config.toml
n_layer = 12
d_model = 256
n_experts = 48
experts_per_token = 3
d_expert = 64
d_shared_expert = 0
activation = "swiglu"
moe_layers = [4, 5, 6, 7, 8, 9, 10, 11]
router_score = "sigmoid"
normalize_top_k = true
routed_scale = 1.0
balance_loss = 0.000522
balance_bias = true
init_std_router = 0.00877
lr_router = 0.000702
n_head = 8
n_kv_head = 2
head_dim = 32
vocab_size = 23556
norm = "rmsnorm"
norm_place = "pre"
norm_eps = 1e-05
positions = "rope"
rope_base = 7390.0
rope_fraction = 1.0
qk_norm = false
attn_scale = 0.177
tie_embeddings = false
parallel_block = false
init = "trunc"
init_std_qkv = 0.0368
init_std_o = 0.0
init_std_up = 0.0368
init_std_down = 0.0
optimizer = "adamw"
lr = 0.00111
lr_mult_o = 1.45
beta1 = 0.9
beta2 = 0.99
lr_head = 0.00663
grad_clip = 0.5
warmup_steps = 298
schedule = "wsd"
decay_fraction = 0.766
decay_shape = "sqrt"
final_lr_fraction = 0.0
batch_tokens = 32768
seq_len = 512
doc_mask = false
train_tokens = 261500000
steps = 7981
dataset = "wikipedia_en"
Below are experts of layer 9 (counted from 0) of a mixture-of-experts language model. Rows are named router (the router's row for the expert), gate (a neuron's input weights, with its number), up (a neuron's input weights, with its number) and show model dimensions 0-255. Each number is 500 + 25 x the weight over its row's rms, rounded and kept within 0 to 999. Numbers have three digits each.
After each expert's rows: a language model's description of what the expert responds to. This comes from a sample of Wikipedia text that the model never trained on.

# expert 20
router:488482520506468521528484500497496472437538442530520505513516478492507533475528538510532482507458502527492480495476503514520531492493529443495504521479505497495496500508489495502496540449484511570480496488484495465504484522469474524495541472467492523525494507502505467505506504484526492511489530539461457534514487495471523538488529483489480507502502552487506541487477518455481515536472515484520477466466502484461490456490505482533532520535502529483528445508535509533511545510547547496517571488453494463489509514506502473462480486485501496529465480497487524475519495456524491507514465522526526524524524472544517530527496496513504505507493507469482497516479516469513532542483540471473499503474510512485521486503425492468513500516507458513472533546480464499510492500505554
gate0:540503494497493469496529513508500491520523469507470514501463555530487496505488462504485496522486478499535480491492453523522513510498504510478500486492474472501505469515440488502467472491502509557524527480520495547486480494492524507442535502505528481451485468563514480507486510486482485537483489511499479504500514512490476489526511472446489499493496454503482470470480466477464495525490471522545487504484467494495478479504494491494479511498519462498478494451480520474500478538500492528491552509506529481501449462454518486434499463466542503539505491486482501459490490483468471504470519454502492536467462549512502543546462514532490500488447527536512499472561471530491464508501537544487513545516481516508506499456484487487479496489493526517551492477520498514533452483515493
up0:465498516482484502459486545470495503466526508527529484526496517487475515475499500553524486525510489525455466474506477473479496553513538548498476484511481535501482509537495495505421485481502517497530522418504514542509515547474466476467499527492468495459511487501463521509514483519480483491462501512520501485500495476459498486488502460507473497519503487516511498499539485522519505539504495531515452521504492513555511467537484487540500489490506483468509529469531499449545496520512484465517515527460554505513521485500513497457533481469458537521498455506512512490485488516514502510478555470555521534536507501483530529526490463538472508547482548494434500496501517475477520505513485497498483516471460473502514510487478476484511507524523492510478473491484479512512465516485454
What it handles: Table header rows and section headings, such as "Candidate | Votes |", "| Party", "Scientific classification", "==History==", "Personal information".

# expert 27
router:479495501477491547508466503513507491440485473500537525494499496527524510517494508492503515497481522480466503473490486519517523548468509465515483513510498509514480522507487519512468504491450471549463476466531531523502464546508482507496494484441486519490492506511508477532504475505514502486505525506443462497476482496486493514492529529499513510502464570484504530476496495500492503502533506499497475464434493514468512491444466494533503541551469544483462486510537437534534539484496524538467570480481533474479496472554510515514509485514490526515490486499472533480518513466515524487507484460514552493489491491497515540510466484486499497551490529504524515494536458520492501544481548456525469499479510489483495483477460449486486475503504493514531538514477456482523508496519532
gate1:528509465512508459469522530489463467514496531489508493449459509525496476501546458502536521503514496516493484533484514516518504510535480516501506443502474546497478523524503501498508541430510520482496516445485522541498466453496497467463539503525474443525540510500494477491501489471535518498500529497508468518480522495497528499519501516535498529466488487515454431518476469514483499485480506547497489500472473522504500463466478494497522516492508577547491494464477506500505488483486530533522497505495483497466538506535501511512495521506481579491563518484489475485506490514511532476514541510519468503498535548497537491536487524542509470503479485468503482508498496510526502533485486453481507485512467517470488523536488529491468560499521528518517491523472498497505527505516537
up1:543516503497529473508518480495523508509483522485492476515467507477512498526499519522528460515455502513547486482510521534531486547478490479499508512535530519528519535521514532506520446521505483504499518513496504507477499488527479521478515502519437486502532533508498493491551516501483512516468558485520508526531457494486517495506496486519477464505552547506563521476465488556479464469505528531483484505520485477494521467495509500447437550500503472484497528479499474518535506501469515500496510478491547506515464506547435534495489466480555512516527521461444505495475518516529474501502483499511474539495521496517531538514531473485467536453473501471499538536491469493495476498494481504501489523480478482550534444480505522513477537513494503503516470495514501507496463445503487
What it handles: Nouns and suffixes naming occupations, genres or nationality in biographies and infoboxes, such as American, politician, cartoon-ist, guitar, indie rock.

# expert 34
router:502494502504501546547503504498482493453497480500491493538519501537498508484510505563527495487477461480501499492519466500537530533479498466491497502535464519478483481513495547500506530494472535508491458523521513507494509503509490543501502510493480523519527536517518463500508472460504445455543497515465470550543492510497475523482546520504485498430471534468479570472474474498533534524521475483508508475499483490421525494419495486489488481492496495504463471497538469508520507509511510512485543492495497470493478511513439534502507500550464532459491497496459505488533505514510527508494504505497538507467537495500533528480499478493467501486471505464526492528475527477517500531477488468526486498501499535463496471507458482469494472473497452527492535525504482479503491473522537
gate28:471538511506527580507492508477523478535500518524487531506494474462527498488508489518475472472488480529500518494525500526532537530511470509462511460526494498499535485474565503460540485529554554505544472455455460492524523516485543498533497516508544500559508498525485498486506539502475493437447491549507492493496467489532523463528482472517475540485522523487501512535473494509511544428472495475491512516550464517518453537512501491492518498498542474487477497483498507527470500533478486474508490524504460494506504507503514502505533515459467523493459531512511476490500529498501489449491463518504514482515516454542467474500464550490490489465480482524495476507522483480542496465471485498525496505501509481490474507507497502515470484503506477500482485526512521484495522519480486
up28:508511513501499513531524499509500507486512492484549481521526463498509470516551492458520491502542473497482520488523494514545542493539535500490526481501525467520492469500448488447514552476472523470538528510473508524498531501509510544513481515493516491510518517513552519520500510505485472482508487528518512452450536514515532491540438525519497504474543480510505500499525497501501549482452557517513499514515503483476513522463515492500532515503506468532524491440508500513489503519498455494506487510531499520476530554529478524477513482495474521452503483500501534498444471497475513485479452520521465437464489493549493508493462527521475507527545528511511512500511514459477529482441458470508537459542530521464520512517499493538447520515496496509502500489503495519531506494504489
What it handles: Commas, and, and short prepositions linking list items or clauses, e.g. accounting and, Bates and, rose to.

# expert 35
router:507567516440469525493501513485513497475507456528512499510552471518517492519531524493496486482490513526434499479501478510528509478483524487531522539520488508549515499482456511476474519484470500555469436541539523534493491515519530506511483481479496500516501505527535509519525474478501472497504524506473501480467490517533502508497531521502488502481495527461508534497500526472519518510501542518519456466477501475401547489445493460515480523533498504511493494475548526495534527494510483529494568487499472434480499498526472501504485507520475505484470462487485446468491504471523500512494505496534507512501539498475529559511538473465505490511477519473507515528499512488483536515468495474527506491501494512485491481480452486496488483507512477493486508538481473490500457463503536
gate1:467505512497531525469501520465533487531466447518492508517501501505451519562481530483463485550523516545524507465487508491449513453484471510501459479519529502524503489485452515489477522557485502519497498501489471540482533472462500533461508506469494497501523480524554495501484499518487469523522496454482519494495485488503476536523483492518476503477495480489513516479458489533499517482535554486509506533470506502504509491496447498536470506501469489502485506475507511491533498550462499529543521517479521516531486491510488514478525506495537501486508524502495491500486450484551458557532486458526499505529504562504510504492510538520471537493488484504510486511536494481442529493461490496495465487505520499493501559481547485522486533527546494490445493477476513479510509470455542
up1:480475503526519495503482491490483499477525482501518492493490515522498480490536508503505458528510468517475521475542463526495485502503521511514462501502506477510479462503469449481487488505471478504470518522508480503483464551515491477524482504517487500534474489525494501499508462503478480433533480523506491541518493526503511465479468471512489471529503497548437531457513469471515477472464540527513521523559507459484511487503528543523503458500498474524486554456530514463554479475499499534483494469501480506511518496503499528484526515449499528511457499476482529504490437529536527502556498485509493513507486489536486490505486513493561544531537506497539549493458506530506479470525508502497525525505500508483505471503521547509496525533492490524515488461528441498534439515471534
What it handles: Main verbs and particles after a subject in narrative prose, such as began, started, won, took, over, until, during.

# expert 39
router:474532498505490535564480483502486487436492494548496521483534497552511487495476514518542540484477490500500482479488487527492524509456528489541486499514477497496505478507505510486449526490461485542490481520538519522475461550503499544513513531454482536515500532523514486508509434468519475503520502497450481498483451515496506537495534526488488449525478503477496522503475510490531549550515511488499483475457503500452525444467469478526480502557503494477480497515513483523538517490523527501478545482477509480487501476522497529481523489538489498499497503468523498471515470457546514543498512501525512518487504507511472557515485491499487508514462534492516502522540484550511520508476507483536450533494508493463513495460487467476501469534517480506500552525503459473505485511492499
gate1:508501502490508478493565532534506477475463525499493538493458486502523516500481508521558498536491486468488529498479486533521485535544514471529507483527450504490468501482456522510482482475501509535493495501496523485439482525550537503480488524474458499507522471492462486488564511515525526493551545464489508526494453504521507533497485494496504507470495540491479446469506512515493469525496482529482525472479494489465449487496468502520536536488498540466483501525481468522476515520464496496491544505539485532470487470495474542495481455491530511496558484524470492469537495504515481481528518524490502514516471482475524512513465490507463509529473527528516521479488527502512498454492500506509490556498487550491497465529491478492513442472522509524504484471498504497545510437498480
up1:520483498532497456479502515553509501489476547472474574481493542483495489512512494475545494539528520476468483485498461522483471476488464526535528524476531496502506533485494503507495492512523504529485547480512498482501495461495502458449511471513519472483535497518505501538525490536482472526528492549509512469489528485547487495461546539474466489483517527536513490482494512509544495497525497502473517509489537489498456526490482493509530498472497519524518520537515453482492505480512481556502503524488492493465500503559514485504498451520498494517536508504469546503466499489489496478526542525477512529556495488493467523470496501506478482530516535506456525532462505523477542552461516492497538452514467480500471509533471455512467530529480474480531505495500500543484533537495485
What it handles: Suffixes and head nouns that complete a noun phrase before "of" or a full stop, such as -ation, -ments, bridge, boundaries, control.

# expert 37
router:535526497470472530530505482525484492491494455496499505532519517512495507482500476533521523487491500494468469500491502513520552490465522469509498484507483520542471505536474509490522525465493460534495467526515501533481456531525524515542476521473483522519498503524504472477503456443484465504560492520499484534516497506513478530480564497531485460469518510475504548509494488456538492516502512514512496479466489478421562458462492498532475497503474473501470506492529482498540468503470537533477567518505497458477482479496497484476483462529500481486487481488503485448509504503483545534476526500535521517496489470500548527543522494496478486491509489449513521507504486515522522497474521458506452507480483511467508485463469470474494489525487486525510539521481484500534475445500513
gate2:520525484511481498484508543489506514517457492513465508535510519523465518492504475500501488505528474500485458492502496472508501462469513547502481504522519513500497527474515500509540510461531548510563532512493504491524493532533472536555528502496492534534484516466522477502481527480571516492466458522488507523528478461503533508470587471488513492478473470527508502518473513511475519488513511512520501540469491504465494480496556470508468515493531462481546498487499457481484496482507465478525493510519532453483479543511483473493481542524526489490543523542518492520473520493556492517482511472509540537492522542499521514469488524478477474483477518542487505527547489519456512485513481538517536526512466517499472511501506475535489524493568468519523524510482527500492489505492470
up2:510459531528547479481505520504485495494472463549507534498485499511505503505488502500533464510502457524529504536519525513503548499487439512495519480478471506524535531505477530503489519490468515511519474529487495445529514474501492517486473478478476494500471529463484500453514485511492514469465485490525510554462529509501534488520501501533473448486499513534494542479483496530505494479473477514414535533462547520504480470519477533492523541474529514493483496516506453486524522478500527487520508540509571489533469491470501476454484466470549496442519517493505508488519471485528477525524474493495542497507496493479494494444552488502494498485481516446522499493458542531521509503511499501469486504535510523500486518487528468488523508492544518471462478466528490491525482497486510
What it handles: Verbs and linkers after was, is or it, such as became, called, named, "known as the", considered, plus sentence-ending periods.

# expert 13
router:503525516495490523533493473470481451473513497514488526489529466498521517514497534498533536485480501462478457512479488533487521505453540485542496517527514499513480465504500503466486507469472496537487499501514514519499502528519506514537471490513524488510497505531515479502514468493519446484502525503469460478552492530486535531473504513509466463459467513479504511472501492491538543564552483502521473498485495465403528499496464472514462523556492490506477516484541451540512523481518530521451547468477484466506496494477476522464504492511516498493487511495509486453497476464490489494475529482490523491482514481472515464522500481470481494521497495492558513502530477513525526557500501459496498502473505508512528458495441526474455475507513483537504530513487488495504465449491492
gate0:512534508504482562486488500491489453507538527518502476487497457491501514503461525527536509451515486464491448496495463507450494495502480504531498518526500531463479504482483501477520508501568499500498478503497529509482500544476511485500529491497561497532511489533493486526475522519502509497530480517502483500499465487490487466487489523536500467517454548495507471541493476498534529544486454509562500474499493498445486508516469462515520517502496512504474518505552514537487508463526495516458500440511479478525511489507461468462490519502475487524513491510523498501504529539528519483498484481473489524509474519428514515515519489460487476525551493505488520514496519508492483534472488491511508514447493586500499496495477528498486488502541444505510502476488559506489460435492492
up0:484520485518471491469461452536523545515521484503530461501498459510491491494517526537481525496507508519507512513506526477507500535503492526489500492526521431475493479477504472473463536503489571503517487499503528501486505496519540517456482485548533501532490484511528478493490473505499499529417437525498479474508537512490501491534466527478501522470515535474478515504536484498515546508456494462481500537509550517482539536516487510470474467508524490508512473486498526532536513492518496523496493527533494518505447539497526491465517483492510517491514547451488544519517525485521481558479501432510489514493543480536501468499542476467494516474480508492480520513511491484468491508520532510486471480460524511529486520486500530447539498514531521503524500487532479505498536531495526
What it handles: Number words and numerals giving counts in prose, such as two, three, several, "in 29 games", "17 races".

# expert 28
router:470499532483466539545484460486503483484494469505456482496515502510493506500486512533538507482448487493520455481469517521531529513523500480515508486520512486523467476536478484504507528498470506557504471534513511516507487563557517530531491517449517504507529501512478489503527445433515475478526557507475472509542464534510490500491503460489499489511502528442501520491493528485525546501517489486515460454480474463484555462479510489512466498580487485484487471517498496511512523500484526502468539469499500474495504494507453530451530489543500510525498512499509518474506512467514528516505513512517488523488530472514536515555529486500482495486482530496543509520501458521518499503502512495475469507499488506488521470461430488489504483521499462504463547521524493472515485478516518
gate1:477540505492484485479520501491522547481473540495465467511534498513508519531491543543498493472542462500499505494506487452494517517521490488474565476488486474482531478526497515479440551537507477504514451465514522492538496549488481506459475482533507543543510473483536525504519526486530511490456463539514484512496544523506524482508498486481523462470517510486477529467479509501505514486521493515537499539508446548480492521467509500482475497532534516512520492478544518494529488506447483497501513490536473472474469522484483484489492538505477499502523516491487528488474517444494541516512501452481500441455510448482513491526473550547528477477466505477509526503525486506506511484459474472525501505478489502503518470479485510481465475499557499474486502546495514484495499510517534
up1:510471505499470454500493483464489524519490496489477507510520486452509540479563524527501498506455473510504515525561505514466492518537526530523503507545492469471482484528478472488520523481489491515501494501490497501485489560508489522522474507504496529507475479506501475478510504513487542528523499486491538563500507495481503501454461494507537519460450465490529542469513488493516528507491478453493464477451489475488502502515515505502528542518482458519490498476544490507506532497483462480456517473554494532488469521463512481551475464502567481515504509502496479495524554453478505452492515466539494474450502517523538527496508525495485497465486469482514525506531467476474540459532502495484536540498518463523478479509467513468545477478491479516508515521489503481488483480458506
What it handles: Object pronouns and nouns after verbs or prepositions in prose, such as him, them, himself, the team, the club.

# expert 30
router:519519507500472548526457486509514491452513476480507516473526482523510491484504523529518508503437496486501479480522510518522531547496500495534512543519520490504492515485507496493511510470470542545493461518529509497509465566495494525539470498460487527526519540524496477473537457439500477490508517487460483540533453521481542492497513491484482499486432551450510500491483480461522511553530493499511483477461488465476507460503502496516495501566493492504463503501503466519518552475478524509491533451505490475493515485488487502528510484511492541510508532473482494477555526475499499506487543474530533490506536459513524529499494472470499509513469528471557496506524463494514500508476505478511460524478542511508487467462456502476531490518476502516490527532507480476524506482488529
gate2:485478533461556442509517535524510482504504508499516514493530514541483479504541457483516473533468467532451451505560464515492499524492531531513452515486508528511525538477476474533509504503519481490468498476548486532521503461504485518464487475504495525517509492479505499511493507515511528460531504467473513434523490472548523511525527497456500504499434465512502501482513460459471525497499510508468470545510473456505491459482490495486473495479480478516480529547467463495484480546498554477492510492486504491460483458507515492480533468451507495489513516461515501500501435504539516542498517507513500525517509509524478512518505434523501505535497502517490562518515485505502524511509504501487483486536508489472509532475539489501521531509506505505501511489538534516501501533522468
up2:480502507486532483533505467506547513481519490505549508501528505471520500483545489490491520486481487503462523485512497493527504465495490517501506498467481535531510500527482486513510516505462477478477508495485549461480515523476535508537505489410485505483509546485518509483536466498524512444536520531451504479429520525523515511470522527497560490470508520485469525515479498519559550494496509462490499507500537474477496467504509518499498520498552514464502477437484474454487480500492501475450512498535471488495542480500545473520485534496488474530548477492544510527521534509506448505503502535490528496469492508554512481513475521499498510473524520530495446533502445537522512484519476480538482531533521497529528477527513500481525489503526496498513516484491490511517492501500541
What it handles: Capitalized words in names of organizations, places and events, e.g. National, School, Railway, Island, Civic Center, World Darts.

# expert 7
router:517497532477509531525509464470487493488458476530490505535548480512517502468511512530551470484468497476465489482479471521496564524476538459539498540516496488515512490494483512460500508477481522532487476542541496492504500511510502548500472510448494529541494500487507503500506469467540461516533562531466463502486470525504517537483517510453505493486474536464485512494498485510515539551509510530521486483460467511433537442488488471520495524513495516499492480532482498521504506497533489513470559472472479466512529475509464552482518513532513506505505486499488453472520492497468515551493550490528527533452522521511510528481480487487478482511461505506519492515479491534522538510505507501481476499486509468508495490506473498494482497516517514484481565537476503477546467478513492
gate2:509473503462526543550502513520537501494515507464498480499492457506489493480489459524508460461499539493478476479484493475541464481519526491447522468468470525490456491454513503508430517523486490521484516501520502529492535508541446500491467512515493510499514486504537509509515526476507448511513497495507461484488464566508513522506499465476513475488524486476508449485508514499478490522491491485557501482541496506484510535529497519484504546482489525521513459514502496530469524500485470467513510472525465508468461434517486555514488523432491496510492502557522493478450502489492485493479522478529502489450520532487544497491465500494503531516529476514472482510483519458537497503489496531455492532529522516494457456517472508500516535496483497499531540506504494533503534533510481
up2:507487500443527520498489535479503561492528492515504492452514488492499498535474447437519504505501506489485510454480497463482510513505499492517509478506469537493502497471516459509493565481488482504486500440549556542453493535503480488472509502497499512481507464529521524563463524563529485538509489519501489479495517591520480514511504507433513493526528516471517489493509494500465525529483495512497515490483481495485475552504469499491470492485525519505498481484498499509492507478500533516488514469493461474529537480505508523507516518482482557499524483523504505504479520488462504451473514465559529511507452533476470515524492526525473502508541515482494512542504514497485519535501507481475523536513531518489460496534459534526549485478482500535530503474507484507491498516503490
What it handles: Sentence-opening pronouns, relative words and auxiliaries after a full stop or comma in prose, such as ", which", " who", " has", " he".

# expert 24
router:504501518482500486509488492488504469506508498518512512484497473527518496507542476521529531485480507484470524495520495515531521519479494459478525490494501498505489498497503486490505498493462522587481445549485545498492498499530517501521510493502498529490547518507519475497514491456514478517478521527461492501484522554483491536504484476492491453493462530428495508472502494458492518538516495518495500482468502492418523495437501512525495533545478508501471448516498516519521486522531481492471570459481520459510478488498477522505483491524517535491513491528477484406504559511486493541498514503517474496460500492519515464514502502467495492503501485499565487503507470524542519505467527445485493480466511498492505490516449483504535476518503488529482545500528504455527476489489536
gate3:511532507488484541512516438493503466502489524543498493487454474496492521487453504523501476465454491527509486504492466469521531506520481534478499493476514492514500520491513551496502510500488531512510497475520516516499503501451505536555536503504522504502483514507505525528485460497513459468505508468510502520503461460493480498514506521558500512506516493505430517474490499474505472529530497500481521498460495475476517543484457471525550548504552504513457498510522480525516504511535525500483495487471488494468505546499493551519534478522481475516490494513500480477513472446478508463417508466512511509527478472496533523530499513533507533540476447468478493477524529449464493529484501497510453486481478502478535482534496498514496488490558438482505505501501498465535512456502524
up3:487532516534504480481492509521547509554448501548458483507479485514463460497523501499497523487468460557508503475473489480502481456496543509464502521504507476540546524470528489512520464542519542511475463446461507511463533476496497478518517474481494519506505502468497533477484478476551510517486498483530510503483496464523528487511494493487534491482509480521461495526499537469486470493461509481473498539519527466488500530479494510517520533472531495531492481539495512459530503537537491472499483475489443545488523486538450547483495489528487460480501459523476500478520531503512499467468489519506456507561477475513518503501475528525473479525503477509472503503499460464523473485478515506510476485451528494477488521551512498537529505472522525481480481482530493522513475466512509
What it handles: Line breaks ending table rows and list items, plus LaTeX math tokens such as \mathbf{, }{ and \left, and coordinate decimals.

# expert 5
router:468494496491489513487494457499487440487496475482507526506508479527500519482517533514518500515481502441466494500473463512489548509490509489525538500494503486505468483511478479471491513459499485510486503542515493489483474519490475521500512456520485481515521517506542483511482466464486452499504493531498445476482507516503498529493547519477484465459476542462481519484523503480535536558486502517494474477445485480403521483472480502499473518508500498521485459502544459542504543491491513528451544479483492471482485509507473546477460493534513492529513505508513480452510524498477477528523513505540504491504508487510516485535481481482471506517475524463560502506486493498512502504471519485516476491459495507441498489463454528467466487516482481504510506525480476475563500437515535
gate0:473505513461476531498486484494492484497463474504503488483468474529482533507496500466471480498486478490441551484462510509502490535530543472532501534498465471479495480530496491516484488450504519498476483491563460516507506485513526499506501479491462495534527514549489504516494500487505511461503525486491528493478508523525501504518500475459492517471503514485498501514518481489470519518527512531507485514470490537493521510434469477501467503522496495469504452470515462546454533483479483523505511477460486504466498501530455508527449522511495495555502507495487501476519509475507517499491546510527493469537500501470479550502442500519514522522456518454465551529524508507512553497524540493570486499531536485455504515510482497473512447513480462531503542523476441496531527480504498
up0:480473480476509523558497462535536506451531499486513516504519518503565456525473515517505495518528488488521465493509509479520506522458478512488503514516497501542509519461475550550510480534476488516480501534528537498487519511501473512511496508498493542481549519525519517503521487472474463507527512505496457499532452479485486504472486480506479487526513527485533508488477514498487467463494513487500513445507494445478510469490454519561466480486496484495471526511495505505508500453518513553468521533505517478488504481491517496537519469496528543450464483460489502494512483487543506510528527505516529529478522506493510479538531523510480489502495426539535450450502487519504487484479528468478440479524458514484465467489482469495480531532486463527510507504491514491482464533526511
What it handles: Articles, possessives and determiners opening a noun phrase in running prose, such as the, a, an, his, their, often after a comma.

# expert 43
router:465526501485482491537521498520490483500480476501483532488493486548506459510519501490528473528452486455476491492470471523497530509497513452523509503505505493516474501502493521499453512472462468538439511548513519484521517517507493527496475514475520545525517526493523502479511458456491477497486508519474476502527465496514497562497503492448491504469460526456517519464500501472517562511513498550503489478469471487424500457474515530513491534499469526487471496533520522539516482506489514506481563476503509482497498481525457525501470488543510509499494524505470483452538491518476510542500510488520546494501545487526508522505509514457505506515487517517492493513459486545525524513492509472519479482492518501497505463482475476471511517520490482510495539495492472477590490442537525
gate1:545501551461534478491472483513516479549499485518469508476528461471495487519535510501518497504519506542491486486493462519543522505526521457499489530553491472532512522513482539486473468530517499509451488506523537482517527533512487497535527510461504532489469485483533497494502552457523496490508521480512508527557508485467537531476508479471443472521496488512503480467483529503484515527512539539568501445489462476515503487504502512535562440491488450511476486517451485503506528521471462466477496489522523489479506507501490497515506525536517535502473500513486467504505523514501519506514459491529528521518525539512514486480506526445479476509490538525539495482487482477509540526512492541496518497485506460505512510493550482513528497507496511488503472479455524462514486465514532
up1:533496439487496519488476480495494481481517531502508512482513533455480535489502513540513494513478485487529482481511459549469508500455470541565563524499431495496503500525495538472543464543502506515489467490517494475475471466480469492511502491499493485487510483482468487505526501525510467464508501473497491503475528513508511503484459483503467483550495508457502530484535462512481517476474526501535489488495521492490502526471456459506486487524504464488514543513508500468472495470486482475476454513497502480481501523463508497482507507536477474543450518462493476540476538488517521502501489512508564502516505478518529484511455524494533457507490453527522482503479489518450488512518506492522499499483478515492532530481511478499498443557505492488530457501563452497472530508460512
What it handles: Forms of "be" and pronoun subjects following a noun phrase, such as was, were, are, is, he, and line breaks ending table rows.

# expert 26
router:494516494520464554513483478499469492472489495514508529517493486540512532482498526521550516487489479491475506506517493497487539494458512466526554476491493515509513481519515522455490521501479485532496518503549509524503497520503506536521481476495501504510486520517524483492543464472507469508508497532480480525484473536477518546497530514487453460496481546474513554458473501462542527551504530524485485455489492488430528473457482465528519527547466531496501493505548489547514512476544528531475526471488501469479487510476502526475506495550495521487497533479514492473523490481484519530515519496510543499473511475505519469505475496442468483513466510472504505506496490544524534542470500468515483489472505497457469470527437518472489475537488511531502554526518485472516493504488525
gate0:551500571499511529497495515527507499517502490509526539519505490474479510522540539488518470493533516428517494500465531542503509510548502480520481570479499464480455500501498468457505502486493498511497518508456553491463525501508484460493490487534521524502505518481526474499486516485516459485512499502514491510508507471518530506477471484464493500500479565502451528508478483519532494501485473544525518459518551463462514531454498486513535500522477508524510429497491466544437515522519516488482510471471523490476482530510475467451512482510488503503484534516462480495505484470483490535504483491499480476537537468463507468494486521493485497509498501510516494531476538490454482509523510485466535502474500471505477509525473486527505441513502505496464505572508506481506527508494477
up0:505495488513443513485513504474489530527512471476460530476503519512504544523519458511557491526485498526505526485493520503498532508504517496498493479453477486490484498506523507452503525482499480487521518539514492460496554494487507468534510495512539499508485449485505510451542506498480498513507466491527513523477504529487534488502465504490477475506495504526439478502480492500541451532500520501495531434490530484478484480458460482514527509508497509512481482524519528480471477498531487426439502495487498509496494510473523483441481472498470488480511518485509530524525488502477493509525484490491516467469479507548495493458472528457474479481500509509490457472493546521476548544489494523436538486458512451494485500488468488501529504518474518538482504498527446464443516544481503
What it handles: Adjectives, articles and word endings in explanatory scientific and descriptive prose, e.g. large, human, natural, seroton-in, in vit-ro.

# expert 25
router:500525504497471544523507482526488480455472499496479524515494505549523497509544510503527523479474464489439519483511487504544516514491529463497542523495510479484478497515473519502470502468469517535469471503546537516490485499473497512500483460493495491493514506524496494500546459473524466442506517495479472549481539521473504526503518518483507506445456520467477507498489474473474531525516529510483490465464517472416530479473470474520490519513506504505460463519505464523490508503522476535505556463506506463497476484508484504524478499513475548505497480498486497429530548519504514541501547478560525491492531507517539529545490490463482490516476507465509520510477503498528506528489494491498497509496518498478511475482469477476503494507494467532524524506499446487538509495546551
gate3:489486485501480503553465492507485489471513452532460505538519525449497474526492490479519491515516479481455455515523462482472538498525543509491487487537505486497493550471519530479532519475521513498494514550491483452517550487508478487497496475449516470504481503517505485513528512507491521478535489537529523485511493500507483554476516486512467522481502488544548488463511514491514480530475540527499482533486468495468501508513555535544476514480506508509572473498509468497488540448488511501488539512497494492504482464503468472476499560470519476510467481502496496532478500534488458471477480563559498538525483529521557523483490519493482460503488547491476478517466530490491510513536503529520516510457532533509492508511510499476494538505480486496490493492474477495504472507479539
up3:484467518495520518497475490474503504463479503517507485485492506474502495466473479502492478550512479483476474487502519532499466457513490532523460498502491490508489490513499504469480472506514482528508514518486506525545500536521495523509471512445535540462488489534511501552514480495479533533519523440508515492507467507483467520522481506498483485550473493474504512478492527468473509510494509492526536491460502510509492448533482569494434515502498513495492566491510466517452498460481486533472498553490475502558445469528535506522493537494519465520510481485508481468525492500480512546575468480554495484485516505492532545515522475479474514447485523523497483505513456511502474542470489466473515506460516492452484506507536459494504510511497501497524532509531498466525473486482514
What it handles: Field labels and delimiters in infoboxes and lists, such as "- Born:", "- District:", ");", " |", and "(age".

# expert 38
router:486559518512485525521475468493500493439487479507490509508506497503506520484504498513509527488486514499494503488507500492512539500452523462491526486535492513522499510521493495495472535459485502535484493485519504514493503514498493547526506485513517518535498502519544474507499508460485499457496509534482476468499461512475525539517555489503483499501494539444539558497481513459539514537529515506537492484504509508450519472432483457522482535575491522508479498499527454554563518491545529531478542480481507491508478486522492490478500513523458515487456490498483485478510512448532532537490498463501529520481506477504528503527477512470499456508483515496525512499506473524551515531481490462530473519469482494477471467496442476498480491500516498524522574512492471479515493483499543
gate1:527437518454547483498479516506460436467509500506516548486495528486506509481524507504508500527491510471486455525486486498471496528514479516520502541509498506501500482510533485502510529468449504496461506511549519525464486529502469450543537538500487470460494483548476459529481468505505504513547489464495492484446467490529502495475542547482474509434497488497496512487547502517500506536515510523493506533464512480528541514505449521504502494473486513538456516511540490509488513479516518557468501489492524537522516492497477524484481450510512520558505508474463486493517463478482540479485543506495500511539468543480476506502488498488446463487523498494500500516487510516459494511505510516499511461525512478510493531538488499499505479512507475554520475466515486497539479503465470
up1:551493471513507486535502485472493530489450501507491522541498506469521492496525489490479488483468486543479514482535481517503517541519503505496525516480528471533522518513507522458503507471501525483466486472537537509523541498511532509516489483492528485528483485491515506496505501497520493473490489564478475510556537499475560533499535503511508521466468512502472518459512485494534511456447519491509478526579497502452477470484525528516498519504482490499559496508473511487508523549522514500567519486518463515494522532508503507493489520485491517507474499463459518494501543531491467517461454520501497499494536496551511462522493498490504488471552484486462470479467538497531582517482500459467530512500512519477476465488502498486528511479526481474469489532472528547527490495500494
What it handles: Modifiers before nouns in general prose, especially nationality and social adjectives, e.g. political, local, Italian forces, Mexican history.

# expert 36
router:489525501453521516549508488504498443476518478490504525488521490515498492492514525468525481498491490488512519471521454523528521510500518472519518512503480479516478485508475478519468519470495509625479459509516489516504438514511486506495492487511509553515492480477514487535493484492498514458536539491483437488502461492471476523465526524447500471508462527512477491484468477468477524491516506494513482495447488484406550484461473515531506493504489528499490504517528488494516535501505534552483585489500491469495510479503504534515500481528489525514516497501451509425489531470489534517503504485504517512490521520504503502546507510485479473514479493484507516500516507536512481516492536475520480500501544514465535478492454494476516514498508500500517503515486489498533474483520501
gate2:537495523458488502504517459516522508525508500535522498489531512514517471516552500492476492496519513516522512511519498535511455537502543467536471520476506534509493482498494489457530506511516517500464545552540502529527502507515487482467532534501523543482516459481469515524499512485477503516509469482499510475490425502497494508456504519474527527477551485495504494505520466498509477510514498551485494537467518542491554491427489504500529461475463502511496477476474534482512514499485489528520511553476480532536499489508489503498501524485544485521517471501451506452509475473482539557509506554482516469493489510479497522493467514495509495499468490465522502505473489530547454459497478526536455488499477512532524529479496543482545519500553511491488458512489519535520531499529506
up2:484523528541521493519536486497511480535467536539497500522524493504501489483514512470483515473472492482527494512482474495515505476505510509504529472467484479496569503500504503460423522477459513487502539514548468526465485501538516529474521553519512515494488517503514502496523491476499533520490459492520493566457463528512501469546481490503440486537494468518471468525485511550526484494482538476460554501536498502516479493463536471451500485512519513511497489514489516479532476509550475475539475458509482526504514569482507532539550496525485525507467482483564511527493485498492484492516518536475492481512541514526460494491501480462463486519484516520472478549489498523513501484474504480507524517489521504506501524495498528527510492442531519474490508501493521481500490471461498
What it handles: Opening parentheses and the word or digit right after them, such as "(c", "(S", "(1956)", "(born", "(age".